{
  "hidden_size": 160,
  "n_experts": 64,
  "moe_layers": [0, 1, 2, 3, 4, 5, 6, 7, 8],
  "balance_loss": 0.0191,
  "num_key_value_heads": 1,
  "head_dim": 32,
  "norm_eps": 1e-05,
  "attn_scale": 0.177,
  "init_std_o": 0.0,
  "optimizer": "muon_variant",
  "lr_mult_up": 1.32,
  "decay_fraction": 0.753,
  "decay_shape": "linear",
  "batch_tokens": 65536,
  "train_tokens": 458900000
}
Below are experts of layer 3 (counted from 0) of a mixture-of-experts language model. Rows are named router (the router's row for the expert), gate (a neuron's input weights, with its number), up (a neuron's input weights, with its number) and show model dimensions 0-159. Each number is 200 + 20 x the weight over its row's rms, rounded and kept within 0 to 999.
Before each expert's rows: "mostly gets" lists some tokens that are sent to it at least half of the time. This comes from a sample of Wikipedia text that the model never trained on.

# expert 20
mostly gets: "1", "3", "4", "5", "2", "6"
router,210,202,232,200,189,214,203,221,225,188,208,228,166,238,185,200,200,220,169,183,244,239,201,248,221,177,206,204,236,234,195,209,205,211,188,198,213,235,193,195,223,187,209,186,203,209,187,169,214,211,212,165,210,193,203,158,195,171,193,234,186,221,235,206,174,167,181,201,194,194,209,205,211,201,224,181,166,227,191,226,203,220,211,205,176,206,184,216,208,205,166,203,220,208,197,203,202,181,210,183,189,194,196,233,186,188,202,202,222,204,247,198,246,206,220,217,208,169,210,172,218,222,174,213,177,173,187,180,206,175,211,198,200,214,153,225,176,207,207,190,202,160,198,164,178,202,198,218,200,151,190,179,205,182,214,218,197,221,205,205
gate0,226,235,214,189,201,184,200,223,216,188,197,201,201,242,207,194,177,183,211,214,175,198,191,170,173,181,170,215,178,183,174,195,245,196,260,189,172,214,173,209,183,187,191,227,187,189,206,176,224,196,209,191,200,204,179,191,195,215,187,166,188,191,194,200,186,245,187,197,187,181,224,175,235,193,205,210,211,217,196,210,241,171,224,195,193,172,201,246,207,208,188,189,240,181,219,215,170,209,202,220,225,196,215,220,213,178,219,189,233,229,229,226,196,187,199,175,208,191,196,153,209,200,203,159,186,161,203,220,199,198,176,182,194,214,188,206,173,218,211,215,207,234,194,178,174,208,194,197,201,161,176,167,212,187,206,212,203,228,223,201
up0,213,223,194,170,205,192,170,211,219,191,213,207,255,196,227,190,213,213,172,224,195,175,195,216,165,178,172,195,195,189,190,181,212,219,201,211,200,214,162,205,195,187,167,221,200,201,208,177,215,196,198,205,215,200,196,225,166,237,197,204,216,229,172,168,172,194,217,190,203,178,211,184,173,210,200,162,231,196,187,181,215,161,218,224,211,241,195,243,177,224,194,194,237,181,212,238,208,223,183,192,208,218,246,237,191,224,223,158,216,198,219,214,203,174,199,183,204,207,200,210,226,203,203,194,197,185,200,221,195,172,163,195,168,231,215,209,190,213,198,178,197,197,187,169,181,210,183,212,218,175,199,179,236,227,179,186,198,199,217,218
gate1,184,224,172,198,181,208,195,162,209,214,221,206,225,219,204,211,210,183,208,228,202,182,206,176,205,209,214,173,198,215,213,199,222,194,245,220,172,180,250,199,185,188,203,194,202,233,224,200,193,165,192,236,195,216,201,208,192,193,180,190,205,203,160,180,212,198,208,206,189,224,222,188,172,207,201,188,228,215,185,186,199,200,176,194,215,199,153,182,177,208,190,193,195,193,205,172,216,214,196,224,178,200,222,179,185,157,194,168,204,217,195,223,214,191,202,189,186,216,215,215,199,205,220,195,222,188,251,179,236,237,200,204,175,212,207,179,186,182,224,218,198,227,209,225,195,219,210,116,200,177,202,182,235,209,219,184,168,232,202,222
up1,261,212,184,185,178,185,212,183,206,243,216,204,185,173,191,223,219,189,196,170,177,198,179,186,205,185,163,211,192,216,172,194,224,194,211,183,209,200,196,174,201,194,186,219,249,213,208,182,196,225,179,187,221,208,219,206,193,210,199,230,158,181,189,237,206,223,207,193,189,179,185,172,204,183,233,194,162,201,216,201,206,197,215,219,199,185,189,234,202,206,200,197,206,193,208,217,211,235,184,175,219,218,179,202,175,181,185,200,243,201,208,238,225,175,222,196,198,199,172,200,214,227,184,197,225,211,166,190,189,192,216,206,206,209,164,200,194,222,192,179,159,183,173,180,179,200,196,220,207,209,216,178,213,187,149,243,186,224,195,249
gate2,176,224,210,209,170,182,211,203,162,209,217,172,208,210,186,219,216,190,219,247,214,196,211,230,219,192,236,153,225,222,144,190,205,203,198,160,180,206,206,234,225,235,213,221,191,227,198,210,217,177,180,176,190,196,198,188,152,181,229,210,202,239,214,203,183,198,183,176,208,183,201,240,207,213,192,229,202,185,214,177,188,193,195,224,207,208,222,200,220,185,172,184,195,190,214,202,220,205,198,186,216,188,195,196,207,227,195,220,203,196,195,229,199,216,213,212,223,212,194,216,214,177,201,216,179,193,209,198,198,176,184,208,170,172,199,203,196,173,199,222,247,214,156,202,186,180,202,188,187,174,210,213,173,182,206,205,258,159,214,218
up2,200,185,190,178,185,194,191,179,208,214,206,162,194,213,192,201,190,186,197,204,204,183,230,157,206,225,174,202,217,208,201,191,178,226,225,186,210,199,213,205,214,194,218,199,202,180,211,205,175,211,219,204,207,208,200,179,217,205,166,161,226,179,227,223,225,190,186,232,218,152,227,202,186,204,195,187,213,232,175,221,204,188,172,187,209,174,170,235,186,233,247,212,204,185,182,216,173,196,227,206,203,174,215,199,187,207,213,212,184,237,199,184,195,220,194,203,216,180,190,192,200,242,186,209,220,173,195,191,204,192,215,179,241,248,223,211,168,187,170,159,204,193,229,218,245,190,178,216,218,237,156,210,191,213,237,209,186,190,193,211
gate3,183,209,179,229,187,204,210,256,178,177,210,186,187,221,209,223,213,205,181,221,239,184,230,229,195,211,196,168,211,165,178,244,206,240,213,203,223,196,191,191,147,223,205,182,227,228,206,204,197,232,221,209,203,202,202,183,204,190,226,174,139,226,210,186,230,182,184,193,207,237,197,195,187,194,188,194,217,199,228,179,224,218,196,199,202,171,200,202,203,219,183,222,184,194,212,182,223,204,192,225,200,172,216,194,215,192,193,190,184,225,198,195,185,189,189,184,189,210,200,224,208,205,189,233,188,168,167,169,178,193,181,175,206,215,212,194,228,211,226,197,198,179,210,150,197,209,204,196,174,199,161,213,224,176,230,235,213,194,216,193
up3,207,222,231,241,203,213,187,179,203,193,184,187,224,216,213,232,211,207,181,174,190,210,203,201,148,195,194,218,207,195,185,170,177,166,195,188,216,166,189,178,227,233,177,199,210,174,201,207,228,213,182,205,220,198,171,232,190,193,177,196,234,178,210,207,214,225,217,189,189,201,153,183,198,186,209,201,214,167,192,228,185,177,181,205,198,226,200,224,209,185,216,168,169,202,203,255,167,203,217,214,216,197,199,203,176,171,234,172,212,168,184,191,206,179,203,196,201,151,201,173,183,190,188,215,202,204,180,206,195,234,222,222,198,226,164,151,184,197,198,200,180,214,209,206,222,201,211,184,228,220,184,199,154,208,184,176,201,207,213,202
gate4,183,214,201,175,171,174,224,193,190,143,208,206,197,178,204,211,206,198,195,206,200,200,168,146,222,228,221,214,187,212,211,192,220,194,197,221,227,165,224,187,199,186,196,192,224,208,257,184,233,228,188,192,171,189,206,197,178,203,193,208,211,164,177,196,209,207,221,230,202,185,215,197,227,168,191,228,188,186,202,214,180,150,201,192,200,197,196,227,208,177,213,168,164,193,225,200,180,178,223,229,225,180,208,218,208,203,218,226,173,203,226,199,220,184,211,193,216,205,225,225,210,232,208,195,204,215,214,202,191,212,242,214,195,194,248,200,221,161,215,196,199,213,199,195,208,183,228,238,215,204,197,197,167,195,208,207,170,210,178,162
up4,197,176,174,139,189,182,180,194,220,210,219,188,196,145,189,236,210,192,207,205,179,209,179,194,223,202,220,210,225,204,212,204,215,223,194,217,189,187,227,201,198,167,211,214,191,225,188,194,211,193,178,219,177,159,223,202,225,237,190,206,199,193,155,208,219,219,221,200,185,167,217,216,188,194,241,223,197,208,194,176,201,198,191,167,208,228,205,230,225,167,179,187,173,224,211,198,201,237,250,206,208,194,217,206,206,207,200,206,183,197,204,152,179,205,222,187,227,199,236,201,219,178,239,227,198,212,201,201,153,187,238,200,214,178,234,219,202,214,209,218,219,213,217,212,217,201,185,228,167,209,206,203,193,198,192,221,209,193,201,183
gate5,221,181,185,187,199,188,219,193,207,156,172,235,175,226,220,210,203,205,195,190,164,229,198,216,219,176,206,176,202,217,210,212,200,247,230,225,188,219,213,190,234,195,163,199,190,210,221,225,208,220,213,217,197,216,215,194,146,178,184,174,201,194,225,177,185,219,197,254,213,189,191,193,227,173,206,202,190,206,238,219,178,231,180,164,203,202,175,199,195,244,195,239,192,187,176,196,192,216,191,197,203,206,188,176,229,192,189,199,211,190,191,214,229,189,209,221,172,215,160,233,194,188,208,204,215,203,190,170,175,194,188,216,216,179,212,145,216,212,203,180,216,198,210,200,239,193,228,222,237,195,203,188,199,214,212,215,186,189,201,216
up5,192,185,212,182,217,223,219,201,213,212,188,232,201,235,214,195,186,208,195,186,205,242,173,188,225,200,201,156,228,218,190,179,203,223,206,238,251,200,186,210,133,196,181,248,198,188,212,215,215,203,171,234,197,226,192,216,187,172,179,167,206,193,196,169,191,232,222,161,191,218,155,197,218,195,248,203,199,232,224,219,215,191,180,181,168,211,187,200,174,212,195,205,215,189,168,173,198,211,214,219,211,184,207,196,202,185,197,218,203,195,180,227,193,203,194,219,174,252,192,206,192,210,204,209,206,184,188,195,226,207,208,184,197,205,183,197,174,170,199,195,192,213,206,214,209,172,204,216,229,230,187,194,224,212,204,218,165,218,209,200

# expert 59
mostly gets: " century", "08", "–present", " ago", " million", "09"
router,196,195,233,203,168,215,207,206,201,172,220,226,152,213,214,191,213,212,171,209,182,220,206,246,204,201,185,224,209,217,211,223,202,180,225,197,205,206,205,221,225,184,227,194,171,236,158,177,187,166,208,185,201,205,199,184,193,180,205,190,212,223,209,240,184,177,195,213,198,194,202,209,197,191,196,194,173,232,187,225,198,224,184,179,199,190,184,215,219,213,173,206,238,191,217,191,205,206,184,196,184,177,174,205,206,199,235,199,202,184,203,195,233,203,214,222,192,176,192,206,194,223,161,245,217,199,161,177,213,175,217,196,194,193,163,199,161,237,188,170,203,198,207,189,192,207,176,243,212,162,208,195,207,158,214,229,201,233,180,245
gate0,221,216,188,209,209,186,211,170,189,198,201,193,183,167,209,202,202,176,194,227,184,196,160,222,221,222,165,211,199,202,234,218,184,180,175,183,219,192,214,214,203,186,239,197,180,220,214,193,159,211,207,189,211,207,176,199,243,171,203,193,219,216,198,184,204,198,184,183,171,228,211,241,182,159,208,219,217,208,196,233,231,214,205,187,188,191,227,205,220,217,195,191,195,174,192,208,202,173,205,198,184,187,177,185,187,213,238,207,150,191,230,199,227,235,239,204,232,185,206,212,187,192,183,179,169,183,188,224,175,176,212,220,195,199,198,221,192,240,244,185,182,164,183,196,199,196,199,208,171,179,235,187,188,198,172,176,182,171,222,181
up0,201,184,209,210,188,200,184,205,200,222,214,211,158,202,180,198,203,175,187,190,223,185,196,224,214,192,176,200,193,213,215,200,191,182,159,189,173,205,190,228,197,209,193,197,155,186,197,232,202,181,168,182,217,232,192,228,227,198,205,227,163,196,127,184,205,216,198,183,195,173,223,237,204,188,218,245,192,198,177,217,192,208,193,201,175,164,210,212,205,229,205,171,161,199,213,199,180,166,213,202,171,207,205,185,202,181,215,217,226,186,209,186,219,171,196,196,187,217,231,229,152,189,202,200,208,184,192,192,206,164,196,201,221,210,160,211,209,224,215,182,196,194,250,174,197,224,205,216,211,182,235,231,205,216,214,173,194,191,204,220
gate1,188,226,179,162,223,189,202,195,221,208,181,196,190,207,203,226,233,224,203,214,222,212,208,223,217,185,202,167,199,196,185,232,202,192,211,208,176,210,195,182,168,225,199,192,215,199,183,173,157,196,190,208,168,195,205,199,205,217,238,209,173,186,209,192,168,195,189,190,207,217,216,210,162,179,223,181,183,153,162,223,208,206,223,213,173,186,203,195,199,228,158,214,226,167,240,203,185,200,238,214,199,227,219,208,193,179,229,177,221,167,172,221,210,214,188,208,214,199,218,205,218,195,171,219,188,202,186,230,195,183,205,216,226,218,231,187,208,217,168,156,221,192,182,212,264,207,178,193,186,194,188,189,216,213,192,214,196,214,179,226
up1,225,202,206,202,179,196,211,206,236,181,210,208,178,174,215,198,210,187,211,211,206,238,219,203,160,186,241,190,197,227,195,186,194,207,178,162,196,200,212,219,179,203,167,216,128,185,183,222,197,212,205,255,178,213,204,224,160,227,178,212,201,210,230,185,205,193,213,173,206,213,233,203,199,237,226,219,207,214,154,190,182,215,204,198,193,235,232,202,170,184,193,238,206,194,183,205,187,233,171,199,188,197,219,213,201,208,201,188,192,181,238,225,197,194,194,204,207,194,202,189,217,190,224,226,186,189,182,176,202,242,182,194,188,200,197,171,194,184,222,219,198,203,191,161,191,195,215,233,199,197,176,204,207,200,221,195,216,191,199,145
gate2,209,190,216,258,226,168,192,234,186,195,184,198,193,206,181,218,204,170,198,193,221,222,204,205,219,218,215,208,256,184,205,164,215,230,186,200,212,199,193,201,185,212,211,216,186,214,220,223,186,197,197,184,164,178,148,207,222,248,195,213,226,187,227,176,211,180,234,227,214,180,188,179,189,183,184,181,217,169,201,168,197,211,197,172,224,168,213,161,189,149,182,205,175,231,200,244,190,194,184,196,197,201,186,212,211,175,185,200,194,221,191,205,214,182,161,187,202,216,187,178,203,180,206,196,186,213,178,219,181,179,207,210,198,205,212,191,191,222,214,242,201,231,185,157,206,204,177,227,202,209,194,186,218,196,195,185,211,227,192,198
up2,208,209,201,207,185,185,212,198,209,192,178,229,193,221,180,216,213,172,180,240,204,221,218,209,199,196,207,236,220,186,199,190,221,210,206,188,191,166,207,165,220,180,196,198,192,200,179,198,204,216,181,176,207,213,216,230,229,202,185,179,213,209,212,199,219,219,246,224,228,211,219,197,218,220,170,213,195,224,185,186,213,219,190,204,170,193,208,223,200,192,227,204,221,213,211,224,199,233,193,168,187,267,187,216,216,208,186,217,199,189,227,219,159,202,167,234,168,193,188,234,198,219,205,174,193,211,207,204,193,183,192,206,175,211,253,243,226,184,171,239,216,175,202,206,202,166,193,200,226,213,186,230,205,234,210,184,199,230,171,180
gate3,209,252,207,192,179,233,192,170,199,178,229,218,172,185,211,199,178,202,183,180,205,180,183,185,162,207,201,209,214,179,226,243,192,194,189,181,214,201,209,189,204,182,186,211,194,206,202,241,186,205,202,201,219,165,182,195,199,212,161,203,190,226,169,217,200,201,199,191,194,196,200,197,213,215,222,196,179,177,198,170,184,244,182,206,235,210,199,206,192,204,176,159,236,164,238,202,219,199,236,229,179,207,198,217,172,191,207,174,218,179,165,197,197,205,241,195,187,193,235,187,191,198,239,208,203,209,204,217,199,225,215,177,162,225,187,180,219,184,219,167,213,199,181,208,185,220,221,211,207,193,195,178,150,200,235,166,220,216,181,207
up3,184,188,187,189,223,226,206,224,205,183,183,214,188,187,212,190,193,218,201,214,177,202,211,214,248,188,202,212,233,176,167,166,173,182,223,196,236,210,172,227,183,213,212,180,217,195,231,178,213,199,217,195,217,215,184,208,200,200,220,192,182,211,205,211,218,188,139,181,199,209,199,221,210,203,205,186,187,193,234,177,152,204,182,219,201,190,188,189,163,192,211,216,203,186,184,185,160,186,173,211,190,156,208,202,206,194,210,205,189,196,169,156,185,198,167,221,225,216,227,194,201,220,201,163,168,194,176,220,188,193,163,205,190,217,208,218,210,163,241,194,187,192,185,169,239,175,199,191,189,218,211,195,234,159,182,186,199,221,179,204
gate4,204,193,182,215,185,197,185,217,184,183,185,177,183,161,275,180,203,220,226,183,202,196,197,207,171,212,206,229,193,204,213,220,163,212,189,168,205,185,210,196,200,197,209,219,210,192,206,194,212,200,194,199,228,210,191,211,215,192,212,212,191,198,230,210,204,205,201,189,190,218,190,209,213,169,204,153,136,192,206,169,199,247,211,193,240,195,175,199,157,210,210,202,231,191,219,180,205,215,209,187,166,162,167,206,195,214,196,234,195,196,213,200,207,180,234,219,173,200,177,195,214,230,244,212,171,198,211,206,188,244,227,196,183,215,198,184,185,250,187,188,183,210,205,224,209,207,186,194,197,183,186,212,186,167,216,227,182,189,197,181
up4,193,201,201,188,207,208,203,219,220,171,178,206,214,211,225,174,218,197,193,183,181,190,218,190,204,192,218,191,201,206,172,178,197,217,194,229,216,191,212,187,202,178,201,167,220,203,218,188,171,195,220,203,174,203,196,210,224,196,187,207,192,176,203,230,212,216,202,203,171,239,180,216,225,187,238,228,196,230,233,177,212,177,207,199,216,192,245,247,206,212,197,211,193,190,187,182,213,176,197,173,211,176,243,204,173,176,211,230,201,229,241,197,198,170,208,211,221,190,196,234,220,167,172,159,204,198,202,176,175,154,210,203,227,187,171,200,201,208,177,191,215,194,162,184,186,205,166,236,203,236,242,166,217,192,218,184,198,216,179,228
gate5,236,206,198,170,164,236,205,214,228,188,225,227,193,181,209,192,191,183,215,209,178,193,196,207,196,198,196,179,210,213,199,216,221,159,221,197,215,181,206,219,203,197,229,212,177,210,185,189,202,192,182,249,191,218,189,176,233,172,195,241,237,201,177,193,201,209,188,236,214,209,196,200,190,192,202,188,229,184,233,192,191,186,219,200,206,212,148,221,155,213,224,195,175,217,203,183,214,196,183,202,157,215,210,199,196,210,208,171,174,198,187,206,245,205,194,203,215,176,186,202,232,209,225,194,179,223,203,163,192,172,198,197,208,196,195,178,181,182,207,204,181,189,215,182,175,204,193,238,203,202,231,171,202,175,233,152,227,195,172,243
up5,162,236,197,207,237,168,207,212,190,243,204,199,210,242,187,206,195,229,170,183,221,192,212,222,200,161,218,241,184,187,191,193,186,205,213,210,190,182,186,252,181,240,227,205,194,195,225,200,204,211,199,191,188,186,204,238,201,201,207,163,162,217,221,188,199,164,206,164,196,204,205,207,205,198,204,209,191,196,196,216,189,218,212,198,170,201,194,191,214,211,207,207,233,198,218,226,170,209,217,198,215,199,212,232,191,196,230,210,208,235,206,195,189,208,167,176,175,201,180,185,214,203,186,207,219,222,226,170,224,188,222,202,201,190,220,221,203,194,228,225,188,229,185,228,239,166,214,172,235,218,187,223,165,201,168,200,205,191,220,163

# expert 29
mostly gets: "34", "35", ".m", "33", "41", "38"
router,199,211,189,196,179,232,200,189,188,187,207,252,166,201,200,211,249,200,184,178,216,230,204,213,208,188,194,220,228,233,189,208,189,217,227,220,222,190,192,196,233,166,218,195,196,211,174,172,196,197,209,194,178,194,211,178,215,195,205,203,206,219,207,232,206,153,172,213,197,196,229,175,216,169,219,195,174,234,175,214,212,229,178,193,170,189,190,204,220,199,197,198,215,213,185,161,215,197,178,149,188,181,215,224,201,170,204,201,204,200,217,219,233,193,213,229,196,196,197,167,214,187,195,204,167,205,141,194,215,185,223,185,177,199,166,234,171,208,215,193,189,184,200,191,189,217,219,229,176,162,195,203,213,168,210,232,213,215,192,219
gate0,212,206,166,203,161,209,179,170,219,186,179,206,173,174,183,214,196,193,192,186,173,205,194,208,197,174,230,199,233,189,199,169,191,188,158,217,201,226,191,202,193,203,193,193,202,192,186,212,205,164,179,219,190,217,179,183,191,178,210,255,221,227,217,201,206,203,226,198,192,189,199,188,210,192,218,203,191,193,195,256,192,201,197,226,244,177,195,201,201,228,211,206,194,193,249,174,209,205,205,184,201,199,188,221,178,169,190,195,194,191,213,173,180,212,189,226,213,232,182,229,208,212,206,188,182,212,218,224,188,189,176,126,140,174,199,172,185,200,200,198,194,207,225,219,229,225,180,221,223,214,195,188,187,174,228,189,187,178,197,226
up0,165,214,187,194,180,182,207,158,201,184,169,181,189,164,161,201,202,220,182,178,182,178,189,199,177,167,173,213,210,217,197,207,195,186,195,198,190,203,193,224,221,171,202,219,237,247,199,203,211,213,186,229,184,212,185,206,231,205,223,220,215,212,209,159,196,162,231,179,205,176,218,195,217,178,215,228,180,210,193,241,184,220,158,231,190,147,215,206,210,239,203,209,243,229,216,210,195,203,212,185,156,207,194,217,183,191,224,195,187,180,159,205,194,197,188,217,201,220,197,201,204,178,203,201,209,225,239,200,185,187,195,172,209,182,191,220,189,191,173,172,206,184,219,221,232,209,195,209,190,203,173,222,201,177,209,189,207,174,214,199
gate1,190,201,164,186,180,196,197,230,168,199,221,215,202,192,166,191,206,219,167,217,204,196,211,214,210,205,214,183,191,219,205,205,208,203,216,181,213,187,204,221,222,159,207,202,221,196,207,198,198,241,194,198,178,218,171,236,196,197,198,192,149,236,200,204,178,204,244,181,160,163,187,183,222,199,176,207,201,230,191,215,196,219,163,221,205,234,205,197,188,181,206,201,222,193,171,222,172,228,219,190,218,168,218,204,217,194,193,201,184,196,189,223,220,194,204,169,184,181,189,146,184,222,214,182,171,227,178,172,215,196,191,192,178,212,213,189,229,225,242,200,186,219,221,173,196,215,233,200,234,214,202,210,238,177,208,220,173,206,221,229
up1,199,180,180,196,192,180,174,207,182,240,162,171,199,200,168,210,192,192,185,181,239,198,207,184,214,205,195,209,210,195,222,226,195,205,181,187,191,209,179,211,208,225,181,219,209,195,194,208,199,194,182,242,181,173,171,182,186,230,194,220,228,194,196,226,238,188,205,221,193,206,215,244,200,161,198,197,199,153,223,202,149,199,187,208,205,185,183,187,224,176,165,226,224,249,197,234,213,187,183,207,217,200,193,172,195,199,225,174,189,220,174,205,187,232,184,193,196,225,207,174,219,207,161,206,212,177,218,241,186,193,239,170,206,196,165,237,219,192,196,198,223,209,183,199,209,200,178,225,217,180,171,203,188,188,188,191,202,197,207,233
gate2,229,170,191,189,220,227,202,192,222,192,210,204,208,220,189,205,202,215,194,198,218,182,213,175,215,193,196,160,226,200,202,218,186,200,204,196,224,223,204,169,196,220,220,233,187,234,177,203,200,189,183,238,183,208,147,185,202,203,208,195,194,230,192,231,208,211,200,211,166,207,199,178,197,201,210,210,173,202,217,182,189,217,189,197,202,209,205,208,212,198,187,216,225,218,196,172,230,200,185,181,170,177,210,168,201,166,210,202,199,200,191,196,194,196,190,253,211,161,203,191,196,162,197,180,215,202,177,179,195,246,251,213,239,210,216,215,196,171,195,232,186,226,226,187,192,210,205,225,176,188,212,215,186,159,236,168,156,248,174,204
up2,211,236,226,226,167,224,167,194,229,183,212,197,225,195,177,218,179,208,199,211,187,206,180,203,214,198,230,209,205,165,208,225,173,181,204,194,179,197,167,231,193,179,205,164,206,210,200,216,195,201,188,201,208,204,234,211,227,182,246,190,247,179,186,186,160,225,182,199,162,190,194,195,209,236,204,170,211,179,199,197,218,185,199,227,218,210,156,203,184,193,218,178,190,201,226,204,188,204,191,221,245,246,223,191,219,170,216,211,210,199,218,187,217,206,214,196,201,181,194,233,207,204,195,187,211,196,183,218,205,212,169,207,190,185,193,176,216,201,194,228,222,179,179,225,225,222,164,203,210,239,185,187,200,239,220,230,234,185,183,207
gate3,211,239,212,227,174,204,194,203,226,180,197,163,191,189,189,197,213,230,186,181,172,250,194,176,159,179,171,182,175,183,178,222,202,193,195,223,169,185,189,173,211,209,201,208,194,202,202,191,205,186,201,189,215,184,184,204,231,188,209,179,173,204,206,193,167,171,196,196,216,171,210,191,203,185,200,198,182,180,203,234,222,181,204,210,185,194,172,212,225,173,217,209,195,149,202,209,202,219,206,200,177,187,197,179,207,191,198,193,203,226,194,201,209,171,188,174,200,204,192,218,191,210,184,185,148,220,192,171,210,235,190,194,184,221,192,181,200,238,256,179,152,177,201,217,169,183,210,230,190,175,164,225,178,179,164,164,199,194,195,180
up3,182,191,191,186,216,185,172,184,216,187,204,208,179,191,212,224,205,228,180,230,199,159,167,212,203,169,180,209,200,230,201,216,202,195,170,198,211,222,229,164,188,247,195,201,214,200,189,230,211,188,216,239,167,173,218,198,190,194,192,215,201,230,188,180,219,232,142,196,215,205,221,219,177,191,195,242,186,181,219,195,199,177,163,185,172,178,182,205,211,170,190,209,218,210,207,185,186,175,221,203,172,168,178,165,181,202,188,194,169,224,207,186,219,224,217,199,217,212,199,211,206,192,220,195,176,190,200,224,211,199,216,199,244,224,206,230,193,226,220,159,173,201,182,176,208,187,204,231,217,190,214,201,225,228,178,187,180,223,205,178
gate4,190,187,189,213,213,169,209,185,219,218,195,210,181,197,201,179,201,187,197,156,215,209,221,205,165,218,185,192,197,210,168,197,201,207,188,214,207,229,224,190,177,210,221,157,181,212,166,197,248,187,230,187,189,204,224,187,215,188,210,156,235,202,169,216,215,207,194,187,184,163,215,188,192,194,220,197,211,237,230,168,157,220,234,174,205,210,169,211,212,202,236,203,193,202,235,200,225,190,176,148,218,155,183,185,180,197,186,223,213,190,211,240,169,224,202,194,214,183,204,208,183,168,218,186,164,180,173,196,168,223,195,203,208,200,206,209,232,205,200,212,201,212,160,201,204,190,170,203,193,210,200,184,217,212,192,192,206,207,204,230
up4,197,205,176,212,181,215,209,178,188,221,199,184,234,204,201,216,179,205,180,175,194,168,183,213,202,214,191,209,199,183,190,232,186,197,187,185,181,181,179,167,183,210,203,199,209,196,186,228,204,219,172,220,164,198,190,184,209,235,196,253,194,199,212,203,193,182,207,201,196,178,177,189,233,202,176,204,203,188,161,209,181,193,210,206,222,213,239,213,206,209,217,167,219,217,209,244,235,235,214,189,231,215,215,180,191,182,223,211,180,206,181,191,229,191,198,179,171,177,177,202,225,182,199,252,221,196,248,174,221,158,200,201,223,216,214,198,209,221,211,200,215,196,230,206,217,214,213,215,203,169,192,224,217,228,183,215,178,154,151,199
gate5,183,202,183,161,210,209,217,212,211,180,171,221,207,220,198,237,200,153,185,167,164,194,214,190,185,218,188,192,183,192,213,214,173,206,207,172,190,177,195,197,235,206,178,203,201,198,184,169,209,223,202,188,216,198,214,194,169,198,211,164,211,201,174,194,202,202,211,236,217,204,215,216,189,179,238,205,184,197,191,210,194,214,223,196,182,177,212,183,170,215,208,217,195,183,183,215,203,181,224,206,208,158,195,212,249,183,180,146,235,192,175,212,235,181,184,230,200,180,209,180,221,217,184,190,181,204,180,209,183,217,181,213,203,199,196,159,276,224,197,166,177,216,197,176,213,213,162,206,191,185,197,214,211,208,197,217,203,189,227,216
up5,202,203,203,203,242,196,202,180,213,243,194,223,237,182,210,218,206,218,193,215,188,156,251,171,202,189,187,227,199,182,201,189,196,214,215,208,221,181,230,228,188,240,193,161,183,186,207,228,201,203,192,202,192,195,208,212,186,232,176,179,175,188,227,185,219,194,221,211,207,200,209,189,209,196,179,165,185,206,199,170,182,169,166,204,220,198,227,232,194,192,205,224,217,211,227,239,220,182,220,172,170,212,195,170,228,179,201,208,210,212,227,188,158,215,224,193,185,204,238,186,224,234,189,181,194,202,224,196,150,203,213,192,206,199,172,200,223,198,193,188,177,210,171,219,198,212,233,228,196,172,188,217,206,219,190,187,204,226,168,186